Experts of a small language model.
Size: width 384, vocabulary 16384.
Experts: 32 GeGLU neurons an expert, 8 picks a token, a softmax router.
Training: a variant of SOAP for the experts, 394M tokens, 12024 steps.
Below are experts of layer 3 (counted from 0) of a mixture-of-experts language model. Rows are named router (the router's row for the expert), gate (a neuron's input weights, with its number), up (a neuron's input weights, with its number) and show model dimensions 0-95. Each number is 128 + 32 x the weight over its row's rms, rounded and kept within 0 to 255. Numbers have three digits each.
After each expert's rows: "mostly gets" lists some tokens that are sent to it at least half of the time. This comes from a sample of Wikipedia text that the model never trained on.

# expert 61
router:136109127084148114076136173122095118101109115167144096131157130120124075143110158135121113101156119100121123112058139173143068114112092089136114133102131079144158158145161102111068112081149087130126170120132106157085134040097128070119164110076131149162127145161119118103099177092084115155
gate0:166174148128107106119105125089090098166101094140123123144093199087186145175140077100144125151150097158139097102136133160114049168146121188091094156117133097095097084143171106075099086177134146115110106117161115155063145171111159188125128142092120146119108142109104132160127100132144097210
up0:065108122137179157138159136134147152124154153133160107123160104139129145116108116124145115133109123122125139161153142061097205102127097072149170079143136154174195174094131159151126136112099078155134154136089143126188098133105138094119120122159099112143132124135135126128179140186118134063
gate1:158148113108073116096181127104149127126179084102098078136064100098102139116153155130098143162113106189112142143140073106100149139063114162157137149054154102155079124141097128128156156157149134086133036177063103109126116135197122047147153151118130103111164161149139175111050139133170057119
up1:139116102095082133115148148129183128144162105117132059136066098084112138141170168119065170149127136147135137138109079095075164157108141127136176126095161087154121118177073121130177125103159133091192064188100122094135091131181107040189146146142118091112157138168114175122094104131177067131
mostly gets: " very", " just", " more", " too", " rather", " right"

# expert 42
router:159089073111175134137113134158090104082117056107165124161124115083149093118157125117114177162107116137127118152126113111177138130113158060133137220097111181144150135070121171162195084074118133069055136128127141154136150096174102171076113122123181125194143117120115168107179124110163119049
gate0:093094152121127120173113129163162111096155118106129117102128186127167175088150094124116182109161146138111168126114098085084075138133122160099106182118138125107145097166175173100099106206131082130123138136125140119115146138081130156108147150106098167161112081193181140111179150117110108095
up0:107123107168109114119086086130132140163122125168065140141092151145105165141166144154080100124152133109121115087133140110131216153187109170146164051138125144077081232125087136134138116107131147133153126164170137099152126109132106169135116093139112104077111172064097080109101163126148079118
gate1:083103096153079137116167129159164155151117164082124105082156136119149099152150146120134154121112107131113114144120094130128068139149106128161082141161146095121178115097111165154099121140121089152149160136131127170089156129113147097153137154067097098084093144189119091099111138171112119150
up1:182166122132129098124143077090173104094085066099098150124140134138191090141079102063133096202166183138034085123094175160145074114154093135127153155086128138148117132150121109099145184136101134121123135130144137139121156082150089087131150155136108115103136147088161189209105150107125117121
mostly gets: " \"", "\"", ".\n\n", "'", "===\n", " De"

# expert 24
router:124125160156159164120185217113166114153119137169189127133145181139150115158186175105101104141071156139162112182089144072117047179096151129139183167092118166130118094109080139099112095131151117132099025112055135101133116114125119111112149122123124149136129131072118100109144046112105165145
gate0:122141123167155150120111077100148126193171134153157093155068124130120122134155121118173100081094128140152079170096186145109108108115134149119164099101122141141150164143124142134102100122148095128135127153177067134091147178128158091065147097105101128142182122070214177055143141113050112180
up0:165124139150130125148126102121108138183164127159116115184100141099117128144179079153164084092131152155136127157104157131130097111109110126124134132091076132079176153143088137198093106121154107137097157128181063129101144201106140135086147101068087158155185119086188127087131148136083137169
gate1:126125203159131164194154058097143111167138135153113201125131124096132142160133188096153107187100148168067144121100087130113112108138155097193088121135141170095148164103125112192110119115151105166093077180093130132153118158168153136146103171135093104081162159088152114134114170198084125106
up1:120089044090130064084088177151138141082114115114150077124124130141118111078106065160128176067119077079182107129154155140159133149122101140073160132122105085166101097161126182071160140135128152078182190080172129126096136121101112116093157112125187149184114108155125103124150115068171156147
mostly gets: " built", " north", " album", " land", " south", " city"

# expert 7
router:086097155135137129095114110159133086087118164130139119123080190111097082134142155152133156147106176178082156148129144138124194124063119133069116101108123079118008148159127180121116120160108105153095156102148129117142150093166121134150129112105122146156147119105078182076143174095098142127
gate0:153147153079067129076171122124152076144092135142144135138146135167133116101151163126122115121106113151194134125100123127111239190137147204100092100161100079163056141179125141148142170165088129135153125111110149104096136128135104148144122111119100129106165079139064147131132155150123146119
up0:158147145086072154088172123111173101130097160141149127135158129174123113093171170125116101136131075159177110119108116137128240187101133198101111120170116115148063139186130146135162156155084115117150116125128129115081152095136127127151142113124075142119157062130092156144135133181118111147
gate1:133157101170158091161138115122193094098133126107118105129119123093145135079106174147132131132122151107109155107072160180077129097123096113121096138120107066126123116100164137114140140129098080179111086110178151138137064157141111067095089135100170176224110135101146147127111096091094122101
up1:079126133146133092149151123120143097097160084124147174159152108138143114115062124135157123156146145112108171089155183200134129161076115147146135100147097044133088119119151121161129147110123071146107173093168140187124098166148095133080080112077193152182107136089077113124123128121056098076
mostly gets: "ha", "so", "ja", "ron", "rie", "ham"

# expert 36
router:133065190129155115155146085184129125139087094122147109109113163104096114151163123138126136082118140130122135136108102134109131062058120103072112144118097134057109137167099187091103099139121069172080195132096121084171185083160083180142138128136123141179130131139138164129177131119094145128
gate0:206119143124161132131139057122118204066090098168148130146195100120161112153204158150140137082091142196153156138106140113085100156084116052165168111146121183125099082154125127128086096098102191165095125192151199106113130084143137133148125201127051119109043163154119176091143169149109108137
up0:165079163133131108139214118106146180102112095160106079162163107111164134129181125179155100109024111146135157149083127099058105131094133082189158119180104216173118120126141129124099089112127128116055129212101170128113122107109136158134129192134087101108064198176110125076175136142119105136
gate1:123103110169110134186124198118171114083134143125100085123092191102140153066126142161125174145126192170159184157126116097132127136116146103102143177159138095106139122150157165092162176136155140151089133161088106124104102121170145192126114140131109152182143134115138177091160117114123173180
up1:102105110170106145187130206116160097057134118105125087117100178089161164061149122143115196120134196165165167164131119104110130139135193096103158160175130125110132123150137173110172158154146163133079114173079114118122108101170137168135137147123091150184131132110134163133172126115125164189
mostly gets: " MPC", "der", " deal", " cat", " Candidate", " Men"

# expert 63
router:084109096170118078138102194147060106132106100121063114128133132135064107140142114089093121191142152132162136191123100147154116118081143045105116110112112129205173093099141103115103123088072122089159126138125131088147155154131109163152156159104134138138146109139106192091167156079104104126
gate0:123202098127106150099143120101158128132097085092127157058098085076129094165105076080116143092099144112147138126112143174093148161075110067163173081134151008092157093166152149127054161145144135163155120126155120064137122147130139148158143120181152145107114174084125182122116094147165112114
up0:136188136133108126091113125105143154110085133127114125066130078092140109193098142139119130117076131089165188120098150121110144143058136128119110125132139051111139093149104146114066103119168158109140205111124132130103130159123156129186147097156116179131125109135096189170126099099141131160
gate1:096159065111130129190152078215157077143100082136093097170123088095140110157134080079135084108114130102087106080137098097118124152099150189148136151127080065093150166114112093101158173103133171116110110098113110159085103153105070096126099167123113169141120110155153172103124125155165128157
up1:137159088090129088174132092206140075113106101131085106147121068102126107181128080080110071095119155111074121076122124102100112131121151173141129140101096103111165143115113111093173178103127157121100117109144134167113093147117083112138078150163111163160090128149178170105110147149147106137
mostly gets: "==\n", " =\n\n", "===\n", "\n\n", ".\n\n", " ==\n"

# expert 46
router:076116132044182135113102176154117120080108130133130124155056155133102143174148132126145172144097161196075172139174165104169178079131106116137171094156143123175174166139146174118102075119084114126171149092125125154119117120114127147132144081065184088128145129126097123105145212119117112149
gate0:110166071159150128118169128110193137104194106100143104120123159111145199106124158142143073125099056131105145124096147158101111151228148142143107104162130106098152141132157117132117150116123169142130163140163117141116104163144108112126101158117100134103092145137168151139104064209128132111
up0:164119083143119103147123124144126103072202129135098099158096134115083190067118185133130155120120153186082138142139138131092173128170107102186113112106093103132159140125119177124093123096109149126103160119107080150150180121108108096160159170087121132111151086082119161098152086136095136111
gate1:199115113174155163106119102125166123104117053115094153108175119141144115095127156091126139166088049149100136116172103145194135102156101121148160152127159139062182098155114104121112134181139168107137121152222167126157095104134188138160056097074073137087097093136188136147105085159105150212
up1:099154146124156059149122176081124107159162191151064154145133065166108149126123151154171063072163184116162105111077103090066122156124132117168112069152132136172129131096112168133132130109109096145102103180076109092100150137107166118115135078121104153120160167147110120105134158188109144078
mostly gets: "j", " J", " c", " K", " Gr", " L"

# expert 23
router:126123106124155129144140142133120104102110135136154121086189122133113137129167127157096180141173121139102127124097110113128119075064145022082087237111112220125112111132130116137123136122107149130152156124151107120072122095163112012139184126093120152194104117137151069142147095111145183118
gate0:146137133150087129142108131158075089129143114140123136146148160093156118193105106107149145135109135137119188157115153095156092120166098126105071088114056156096101149190115114041074122169179128217168136192188109096124161142128155070143131092095162133106030114146123188165210141136161125086
up0:140150133164079110133115125149086101128138136133100144141150147119160108176079097119151141112145123133128177145125137126137115092121101103106065103099078178104119139194090121040074108158180136213166167181175121106144171133151147063145124084095151132098044115145134182164214121119127123119
gate1:154161173166095076138102129140163039142115165097134098128100125149106120086176111121085104136113144082123104195144145093121116137096161085121125100128111119163151105144132120109114123144132152094079198217101098065113111133067148095177149161104080068117089117108164097082101124105130105175
up1:131080161090138143126160139076167183137133108188151160198151131105146137198095162104157112144094139150119084084107091119121120078143098130071148145091162085146073078114152073164115145112155135102125133079166149128141151122203126147150086080147135134130134132155139095101127152111097134118
mostly gets: " ·", " MPC", " species", " Species", " family", " genus"

# expert 20
router:120112091082113134148172055147192117187119111173149120114151111142112130125203129014114112091137106127160080111146087132138148198111231179147179060131120148120103167139116101151148145098139139107130100135035135079107130207159121168118127161129180149119188110093154129070118138161170150113
gate0:092118095111184138157132125144119174172113152132126097094174179062129174121177192116108105083184162139081139063094137143124152144139120142119097102144103207088121200165122090133091100139143145113112131138062111109108119178103106153106126122110053133092156137121206144118174084099094055084
up0:151142159136070123090127130115125085074146104134139165166089067184135077132091062134145162165080085135193119197159116120137099107119128123142143168115156071167126058109134177114171156131113102132150121126195138156147120080158157096157140131132199130170108120138048115136099177158162201186
gate1:146048171091135136113102165174099189124170155146144130111196126125136134107123080145154072128122146208176144119079124142178167142101118157106068086166143130142169128115146180113140134076130125126121065128161153113146123114115171121143091111063117104098156107153119105186105113172161124109
up1:141048144092147108121090161172137164174110164152131186131171147181117120090123057102100117128197147140084162166073071148195183137145187183147132080083128086184147147083126152126142092160151090128151042114135139138103162114137163130136085107074130108106121112155119170122099081139139121079
mostly gets: " became", " as", " former", ".\"\n\n", "|---|---|---|---|---|\n", " being"

# expert 34
router:079097164160103117149186146139125100057131173118065116112141102099108095149076154176109078162117166161114129153115113150189212111118126141100125096100114098183114126115105122133087088128085119116135118093162096097130146076162106110134140188132140070132136129123116187095020170100092125078
gate0:113097129090123104129115075126083141133119134159135094164132101137158097154125155117113105164109128119177113128166128125164157096128152119158119146102095136143179145153173104127135134146091147078116106121181171153195149104105130084154121116110135069115073057084123135145102166108103184148
up0:102098138142118127091110137155065128093086041133168102066122107180117083132081129047137119154117095121223105172171107102179096140133098151124095120135189117145156194104110117119120155134104120073150111127103134165073119199160123091132152160140132111125142084156104156145131131054168131119
gate1:071119137120128109123176117099145113130178081124145142114153131155151149195083119137143138147063107078140113172060206144158141113124168195143159107126081162123176139141130124118206116138105116144091138128143120068126168193143184115084078154128120123166167154099141146128099179158157106119
up1:190105154120091186136082088114132174143056128109112130206110158134096129095169106130118141115143150163149161051166078108149154182107092093100132133169095135123122143122107132141081172111073158119115099112096127217108076089085133110127171095121105143101118085158077101174175113129100126128
mostly gets: " album", " %", " DF", " MF", " Island", " song"

# expert 8
router:063121108133134146126125180126126119110060133108105119148090194149097117138172135118126172125101147127117158158103149169203171065104107121125159106151124096162149160102125190123115082132066133123146164124128120178115102096095145158134174082088173117155123117155090149086124163119091125133
gate0:095111099205151158126131111113186126139137157072145176111148111144100129111056102085142092129157065102193124166158168099103162090142122132091174064150165097119145060159102116099140135093071125154074134179147148139129160187144134111165095108143172134083089148147137168089129168152107120154
up0:133076080132116157137196116151071152131111125155185121111136083135131148080095135117130196130135085116142146130141123104145117107119148054109186069156131148139158140140113131139122122084018166114111110120113137140081123108122120110118085140091186108142083144114087130093128151167135138112
gate1:115163101136105129106081146133133137112134101103151142113118144138071127186098154106125156159150068180086174144102171096106155159102102215095108137142151164100099088101157116117165133128136140145145134151162149134154137141111141058148062093094141185110115125073164147133145124158109142144
up1:078151124133111112103180123167161182047156132103121139159070180139105177144112163132185164091137144134173093109109069069085213108085154132114138123099108159139179140127099154086088111177074134098176103173135097121155168154124113124082164106189159083154173125077163120126142134126166118092
mostly gets: " H", " P", " B", " K", "b", " W"

# expert 5
router:116076191166143110137137124129116108111135132148159113141097105147095127163154104129095124072144122169169137174146131169098150104147107080136131125118122149098096157098093189111129104104110123111100197119071092113177125028104121183096156086131116133138142124154126147097173150093080125081
gate0:117089084156143114140087124179096097099160108174121091071115132157081169103046116114127080096099102119126082141159091105174172168127130051133124123097125185150144154117158112158096130114176109129150122120177128132174061125138118148057104115126139073127135098119192118057159190115115110160
up0:085159145108097119077150172087165149145058177066137186193163136101134094133179127146120180154126161161161132105099144135085067078117108220110123131143173075130095115130114143077184116158112150154107101160123116131077161131145132065193137139129119153133146170100073130181081095124130145098
gate1:106160104170084124105118173140101107078189125072088172184136129163168134099152096105106130180097157133153166127142182119060126125151085052141088123182149119051118119122133154150153155070144125186121159159121226156147162099174111100115095117089126120100142130133101120131141149136135131128
up1:116174142154091125126122162175117122120141130118085174143114091156201061091177139136118183145117151125149111183148144154089103115164122061130114132123112103114141144097126165170141136068154222146107104128128170129149186046181067078108144132100094152067180184139081096093142136110151127129
mostly gets: " King", " Angeles", "son", " York", " himself", " Street"

# expert 29
router:099063162127175122129110161158109124113076150144135084061086176118088144154185098146119180135146135143144134132151110175153167063089096108117136106129127130114082144067127192057085096126145167113129181101126137155151130037129130156114134093080163088146112130155104141079180146088083132111
gate0:114144085157119186131172075138108195222097102085163176116106150148102066116151100115129099097104076100085147206138082126083139149160175177129104137089157143104113120118069154134099075133091146190110132128147165152090125154152090159170105154155084091079121139089165167132129090102043068158
up0:131174143081158157133187141145078112162166212107136152184151139153131104153112129119135084147123143111155133107128097170100152100109168212146082144092100163128121137112121112177081164152094086088108117108116199172129154131161108137118181095140098158064104132078069128129098171115115079138
gate1:134160173177195155057120130119141173188052110115148144147174121118192128133160120114141006076132124157107141149115106092115105166106152200103159133159144131127112145126095088090089105161082182153078091104102158136056119126126152135149135186102143143121141173144159126167144061179140086168
up1:062133106099147071125119173154156150167142143099149108139115110162101100122216122160159106134155128164135113162117081117141162198114128140152160112129164096188160138086138116119192145096076176099165135109093083070055122092145151130119151037163134071099141163150141091162151116132189132098
mostly gets: "ly", " Al", "il", "man", ".S", " King"

# expert 31
router:160170231199103136137209183098090099163119190112132120092115122085123133193167130074109116126132219182121109173200109100122125142123133220157162095084103119144090136123113109149114071085118147119106085079092087091133132107103096163098130083095087110161168121074100175108098095136075062095
gate0:101181185090145133101187139136101141152090158130107155143164091144111175109133164146206172052165100158108118171062154089083128154133140142125123142115091094130085107102104107137149107147123159130145106134135116061107113135135135130119088153128139115068089147166108117145091140179076103084
up0:097164197095154109131171142153123101132111145118084100152107099104078156116120177140206177087164065159115158145075163090098173193117137147131094155147104092123088102154105104135108134123154147103142134138118160097184127162144172089102088153116113097120107149150117147151084145169127170100
gate1:090111131136144099186167136110076108155181150050149138099168115134147087135143119087123050140107157124120175190186089122119065150143144179113170086093131110108097109147095094202087146156104170127132091159057133087081158146108085128092116110142149119123175110112025117135096083145145142150
up1:123090139174160102125147113102185133103116124044180105147145128117138133173089144082148080122112146139052106181101160032150112194130151166078168059108166112149081101116164111182164121157135140106145099165113139128118087136158130114113114140161164138124119148090047104181091146070110156099
mostly gets: "′", "°N", " Award", " Association", " election", " Label"

# expert 57
router:150144128047127143136163071130102130161117162186147108154193145118125113134098131129111138102127090149129124160116161099139189157116112105093142089110091080169106141162117171145199141127089147087097192116176099081133174145164108139105139160061141158117145092124119100101128130154162186152
gate0:120116133152160135145125160108138135169097102155084141123135112093169103129108124158127135050135168132148114135143083090090165159150136156113180136146137155093122120100069070087142115068125165166123146119129134156156188053139128156089103117096127138148125116132142142101102075202081061094
up0:134138155133161156155136173118168131161113105153089150109146131115158085159126160172141138037153160110155121142141115117083168132132120158100152133120137138124092138086087117079159102048140181147131168109119106143132199057166144147103120126090133123183119141093117124096081053128091059105
gate1:163133167112095120118176067123154102129129111107100130106114144134122106175166138161134138083089155151137160030099121132132146107077081086146138127165121085164132141137123182095128100136083203141083155158114142140117089141148109113149125119098057090141148152143109126150108160133120116190
up1:079133134141116180138095201083103131092139119125189129106128074094157131137122138120118137132127111133119114192192128122151124116159162161106113124089117137086105126123116122174132122159171063105212099133116079092147148148130136172128116127131186170092131085118099137136142110113149099102
mostly gets: " |", " —;", " an", "=", "',", "):"

# expert 16
router:143123147114133154197106092158125142124171154106143121116103158116153103116151137159128171159185128146108142110165143137105176134130114147098139148131111147143115068161133171117145102141111108109118144138160104125106140174160109154103091133088179141082180105234151102090128118151129142139
gate0:120097114107127085153085035154100092057150125129111142098154164144108115117123161101138100138050131150062122109113139134082166110121111127116111156139152095114077129138084172149171068106137154070096133128092075131111122140067121071156085110119088141153130135097140190173097142112089106157
up0:168103179127123159090140238108186130151129112156128144078138112108129153196197131065124162092212137120100150125108091127068101129089137149150151143087123144077171101121077148107168153159152120136112106168123122135114142129171163130140169158112119109150127089161112097058164102152199098103
gate1:142103148143098186148179178139102119117073132120108123133172104058102116150128082165125133148163156180061092114093132125129071166135137129154150066125115092190123111121167128138147088070142155181115117125129120116091116104164101069113105081115103138067123151179148087121141097184092164149
up1:134093158128084145166201170130096147147098110141141107130181101101106116128102109137107089190169157180142107121158146108123138143125122105135132065100109058179118128138156157128114113041155156168104108096122072114081108083159095053130131118105116133082145157115108104171115096167112173167
mostly gets: " |", " —;", "|", "\"", "===", "===="

# expert 2
router:114110155143174136127095144183133115101117072114103119071011155153114100167184121122097144155127204117138136110140119164178140106078137076175128122122102131109143166125131175154155149148134144123126201067155140162141178172123130103172101162114161073165162104170130185101176124084097150152
gate0:140224135186141112071126119208104102118102079136211139150103109129191148091138143104124170138168101143140165134154144100158106152145138148160083140120101092089057130140089123127104128094160167116096150105162140189127141119116092167144036140095099163145153129079135163165115092152148143120
up0:097053085066113133185144156053157160128175173124049117123143160133081112162113119136135075120085160116127088119125110155102132121129138107112167134147147145163189140113178102146147148130091096123155092161100116102127108136147156086092219120158179091114092121178161105106134159113110117139
gate1:141049043128201103131122122128098074156092100167153123148183154163112106110145093079145101151109106161098099142162100114188144093098104108093046131125125179135129155130125124143055065179134102168137133104108155103047135136108152161155168116114114144080118102152134146093141119123075138122
up1:117187184130063141105116158125140169095161172094096129107063114106137171144093171185124151095145142100169152073096154146073128137175141164152176119099146068128108096113139159107189201092134137087139127147156123172189127107145128110119071124127138111159139164104112102175138167122169117149
mostly gets: "\n", " |\n", ")\n", "in", " Ch", " J"

# expert 21
router:101135090133137193151108144160117118077088135129114120098152098086155065172121133151119134127167145112074141150145129105134115108079135042108120193105113129131159098178122108164125129154095149155112115112136103108122136052105114033152159109092110090154109131165138142124088124136120155158
gate0:141080155132141154118119120129092146133190114169160102064156114146139131137146115129163107117111091139147153091139153088105137148153176179130093208168079169165104148176111129095105130134137109110096096121120159191117067104130115161181150031084126145133109157113220121184103115107119107106
up0:121167095155137107137124126120142119135079122092100122222111142089090132130103117146103150125131161107107084157108143162132109109096080073119139065103187073093138109082180111147143126107117131154146144141137113101145182195146137107065093216150132123110156100117044141073177127134126138167
gate1:046154147096127161104145135170107098119089214145189168114113142076192112120119125196093041161138144118101133126177097139084099153180127133125090118108127113126100064100106160102104146119103136151153094127136125124151169145123203138112168181140142138174133128156220162125064171105163089112
up1:108110166075127169128116114125125103160147159146146115159110126125191177133108141129056137130118136129131071117140138176193129074166137160160102114127164096110147128162128132120157139122105130085082164164132123062090167141098169103145142165143153102110088104158182145177024124150142138118
mostly gets: " season", " Votes", " show", " vocals", " Genus", " ·"

# expert 0
router:087066179104136168106123183113133121106074084129110039166069135149086129133164108141120165126171131139101136119134161122157166110108132143147146137137148098141102200074135185107107079144127130100120150159128118166102191082119147108161147107121141096126118147114093126119143146085087085129
gate0:135139076153113172119137119086090173164115149105130158138154079097141127099136135134152107095161076152135157117070107136105103154190136126160155129129143170122129083138155101098140140149142117134116132144119166144104130188104150160140114112145146111052112122096138191154098055222150098093
up0:067117111117113116089175105132201147154127124131095118186101114114089102119056151170159084143180124157072124096098112150111203197160103164132118131124078121119052151118165155073082145059187123110143150138098179137134106144130134175173115101140135203142140127124144180095097114095111097073
gate1:153127083184142126116135157106150177167118148131161173170145124128152166145126129123135140116106036130096157113079124087111103157210104118153101130138164147117118090151116041058143147111127127170100134142103156124085113134117139153118102149147118111125115160087163174185152094170165119116
up1:156190112121143130146097111142164195136110123113155153147115060163092136117076135159080118077126127134083122193114141166152125101073136082114052105133144125126159110137195117144097095174095146118158162111171120157135100129189159061173125131085115110116120107127111172106114196155111157138
mostly gets: "r", "am", "om", "ai", "man", " Am"

# expert 35
router:125066179116149090107157145137136099103105101131085137164074116137078155130123073175166144120113163127112110096133152144124101076107134065148150132134124145127161160114062189108086125091105114135147188130141085166139123119162116190075187176146115055146154144157060129101198137065093149132
gate0:111131122102106111114143052139142154179163109104110152171109210103097196157150118103142102117100143144090155077098098092149152122153091074130145096133203126077174098188119118071148124155109134124132120126112156190158126101113091196146074146184103165196132171110142093168085129180104106108
up0:088099143104106131108149077160151085136127109149147077160075144132114161176094150126130123086061139146055145187098109093122162143129125121167134047131122150163137130203077143084202124154161132145111157082167100130134097134108177124128092179145105093125145158171110202146132187123091104053
gate1:151137134124198127142150101156134080150153086166084134105150070101089150136108069080161105188108124116120137121149078150083069127146164073140158127127116166086192123136158127172081157088161127148109105168074129164161130127096125102112168151189156101175108128121080070175138164114114167108
up1:174129134132180138160203132154120090181143056160084137119152102089120123161094063078152081146132150100116132143167110089084048119163146083145168158128101145088223092142100133163058143087124123144128125132066112180175154118077110121109158183184120104172121132167098104195118144112126157107
mostly gets: " d", " de", " f", " c", " De", " al"

# expert 28
router:136150134119154157179097127086120172133099126142098134112122149122164109098129110148125151186116131129160110176142104132176130159138101154064085190161109150172136141142148110092070179091106129109095193126084161132169098099066155128059174156117097220160130111128144130163118083127165149117
gate0:163090104127135189116107125137117133117090166160128163146116167151123115083110104058135147125085149177095178099172178111083121103106108123135140174094148109068168094172132108122137113121105107092129168117128177133135180103082161157150122143099172106122177125128086108122148137124113138100
up0:163088077132124178129090118147109112116136168194130144136124169178144108098128131093114141139107143164114134104171159111083164100105163116131126151104117117060125066161104127125148112140130099116126168147112195133144177125102127172117119132125165104100184139110090065126139131107122118111
gate1:087125126151156165125093150160164134150116059084157122070143115181112124152100110166101144176139107097118116086143185110180088114105164141176135062134119121149142163162170207134082091095099104112112105150090149127141104103083147139156093135162108141146132129130057108084113155155092154191
up1:139134102149125102124157141097132134117174151144181154171099141091182140150125199140157125123110113129142164159097079077132161094121132116093058115139123100140147055132140106149158123179144128165147135088177155124114148174186115101120140116075152124148118197146159138203129124083158149141
mostly gets: ".\n\n", ".\n", " but", "===\n", ").", " where"

# expert 9
router:075145127086140126128117134175129135092094154115095082100113085114069132164108175096125161147134170172140142147137167211151113111098124142108164149126122132202184157078077163136117078127093134140132143114114099119183147097125139092121164114093138094119151118151149111121119140125170144116
gate0:166139149185122122081090172139193117145125134058082139117154157115149119068079051090143108100137051105052201112088178138125130124181124108116119152142169118151164163170093096104143097087123123126126118125146187154079116159115174126131083189128115126161063140151187121138115108145159130163
up0:177118101104133115171158115137104139134090119116133130111069109124170133174159155135123126143117116154141106149089097076085179155065151157121125183155104109078084080146135120151121165170132145095155152129098086131156106092168172152149134096105090170040146177108112178106167100143146103106
gate1:144081029119129100150101130131159134130154073143154152144124115097047076088093153136125077119112104074132113134079150172155098079120118160102104169174145116176171109105088109090107156144102117125126147142137175116124099152150169100115085141138148103121106179167171153122144131129184132185
up1:127152170112045165108134158133108118131099126106124138111152150124117181184169101118180198148150177152155172124208144087095156132131127109149197076097146160097103131122199119144150133094120140093097082097167080110078120120065110146078184108132141141107112111191081058167117123139091145072
mostly gets: " O", " V", " P", "V", " p", " R"

# expert 43
router:102093158145184131133114164142065087078129102158119108137064117107135095102138158183140188116124129144115088195235133108127131170128124131134126143116143140130211147135156155137068084077133107097146162116139100131155147135113106148092159105110122106158145128143102086159164148104119087154
gate0:046148111133137192184188132160137076093158119153080102132154149151107124095126102103134157113131122086164121117136091141126156144146115156120192090122151127121132153129077133163166098140152140094104116146143172124112145148136122175149081086104139060183173109153144100190149145153118190142
up0:080164081155125125166168068161161049083151138111123113102116143140131126069153143169116150106097098066135145134121128145132147172154129125102155117112156101121177140150082120114162155116132140116097172156137179072153091173141125105141082078107142064182159127139192111151135128118166167110
gate1:122154157161098115149146180078098118132126159139137136153149113162141095147079158105159134153127110098113116206096136157105122103113150181193062123111118147079143123181156102100078164111126100152140215113090170114175123072132126114144118068114121190137121106063130110125116050125126154150
up1:155156177139129075103152160092091152155174090105139128099127094176102122174089136120096127127152068097130118175068139160178117157172131130131134141126101105109118166215211154084147187166137079156146136112115145130198144126190148133102117093143147136172137123108126157114132082132088142161
mostly gets: " (", " O", "(", " [", "_{", " New"

# expert 13
router:092167152142153156139132113123150115123043121113136119109173094111165100163158167133131133165154156191106095187129111070126097168139126095145110134112100165161091131113126152089114116148170118124142085125118110055153123115169102095146122125111078122088119121132116099092161040179077140161
gate0:204134137177129074093130119195104136073100177096174128144191111118128033136149163097152156108166143167094139190179087116107128129110159188166158099134116150158135137054078081120171207119141136119132087188114076169139139128128127084085128094146123157062135072177132086133098110160159151103
up0:092134136128075113183113127127159147095086145103149141140173120069130082191118153132111100080167086142121159120050155109107179106146140145122104146111120175125107102082066132139115159130135134174070164151185067129161166103131118089136174063149108147155091057189116112128117137111146155052
gate1:118124095152164116128107168148103170163124120098117167121163146071153161105112138121180091128095118146094120150058121103144112131148088120168109158092134065144143153166127114135084070131106101110118117130094140102106122190149204136126147119130138157187092160085085119146104137156092136109
up1:127095147107135138108086191151112121084153121136129173126164113091132135140143151128183108123102158116113105156034137107102105113124096085142123100093129108139123122138141120156107030107136132092140110121100096124120144128147181128162123131107089164195073151079046090127098109075117136064
mostly gets: "Personal", "See", " JPL", " It", " MPC", " Genus"

# expert 14
router:157169175141170157158143131154045143119130128176144099124138131128140138152134083125043108114161138126133145153152182138137124072166126169119156132149091114144048097117075093161147122131109124106120164116149134123103171172167104173114151162152117155166131107120065134125150126127153116175
gate0:122142150078093145105054130089152152116121138123112139035209144111210107135191165067095107084091139119124110098145101127151126132104102105148129151144118139133095166171137131135131139147160137113166081124111127181124138138120132139159174072133151142169148134111157140165117140153138157111
up0:140139156118156067137131118150152131163133131158141114156090088152082147110104128165170128178136072173068130141097168047136134170123102109109144136101128127136181104062126121182108129096103072133121118132154128094138173143102130136110105147158127138107144110129081136103142151144183108128
gate1:159104132108095115118090140146141133166091140171103174078151138147125136133128116070152080121075100160135120171151123090094167145132136138064104104113069143154061161127135235183132129160119139084148074119181105160096112143148140161096145083122145178128133110143163102117046131128074051077
up1:143098125116150114154117151126148129150112137165093164088235130117141133112134118096141108111111125116111127132137143108114205112112190140119175134097118146160051145146139178166148126195142174092162115129157110199111132159204097123086149129136138177119174136163165097123066183114080080091
mostly gets: ":", " including", " |", "):", "|", ");"

# expert 55
router:191129090096138131165184100106172167197146148142149137156161150123133165070139129087096101130131085097201117162092127199133128175161157134172152209151133176140123180125154129127128186048124105109136140127067135160080128175148143101117164090129158088171149129150169083152152082149166177158
gate0:064138099118145097192162086112192131115173122082103146130132145129154106150146155162144160146098076086140151150109055153153106065116158173079125132165129151073103202163078127090101148105075100167160170148121136066122135164115130146126127074155144157124084099093113146110160166152150080152
up0:076077131131113130196160102130185142120152144088140131072138128079160139142141094124122133116113070084138132142087079103110141112118158127083142134172151131089143213174103142111120120077074086153165174108142158063128087150105093110155156072162171115148091130160110163127127168116178123107
gate1:104074104169078076185177117142103132126128114128130160109088151143136186126149144141076111122164168129099128116048141145097178102109175105045138096059111156183087115078092190108076151116144133163083132134085109137110073112136101129127148143185119134108131121124126110121156071132116093140
up1:133174116165091101142107103124087113096099116120075155151135146171057106154089120192120158103150144091152151132100173153097099188087179073124102132167100152149133097121124197084142085073158188149152194108172067133168144092181150124109139135128108166087105124149173140123154112051122148153
mostly gets: ";", " as", " -", " –", " —", "),"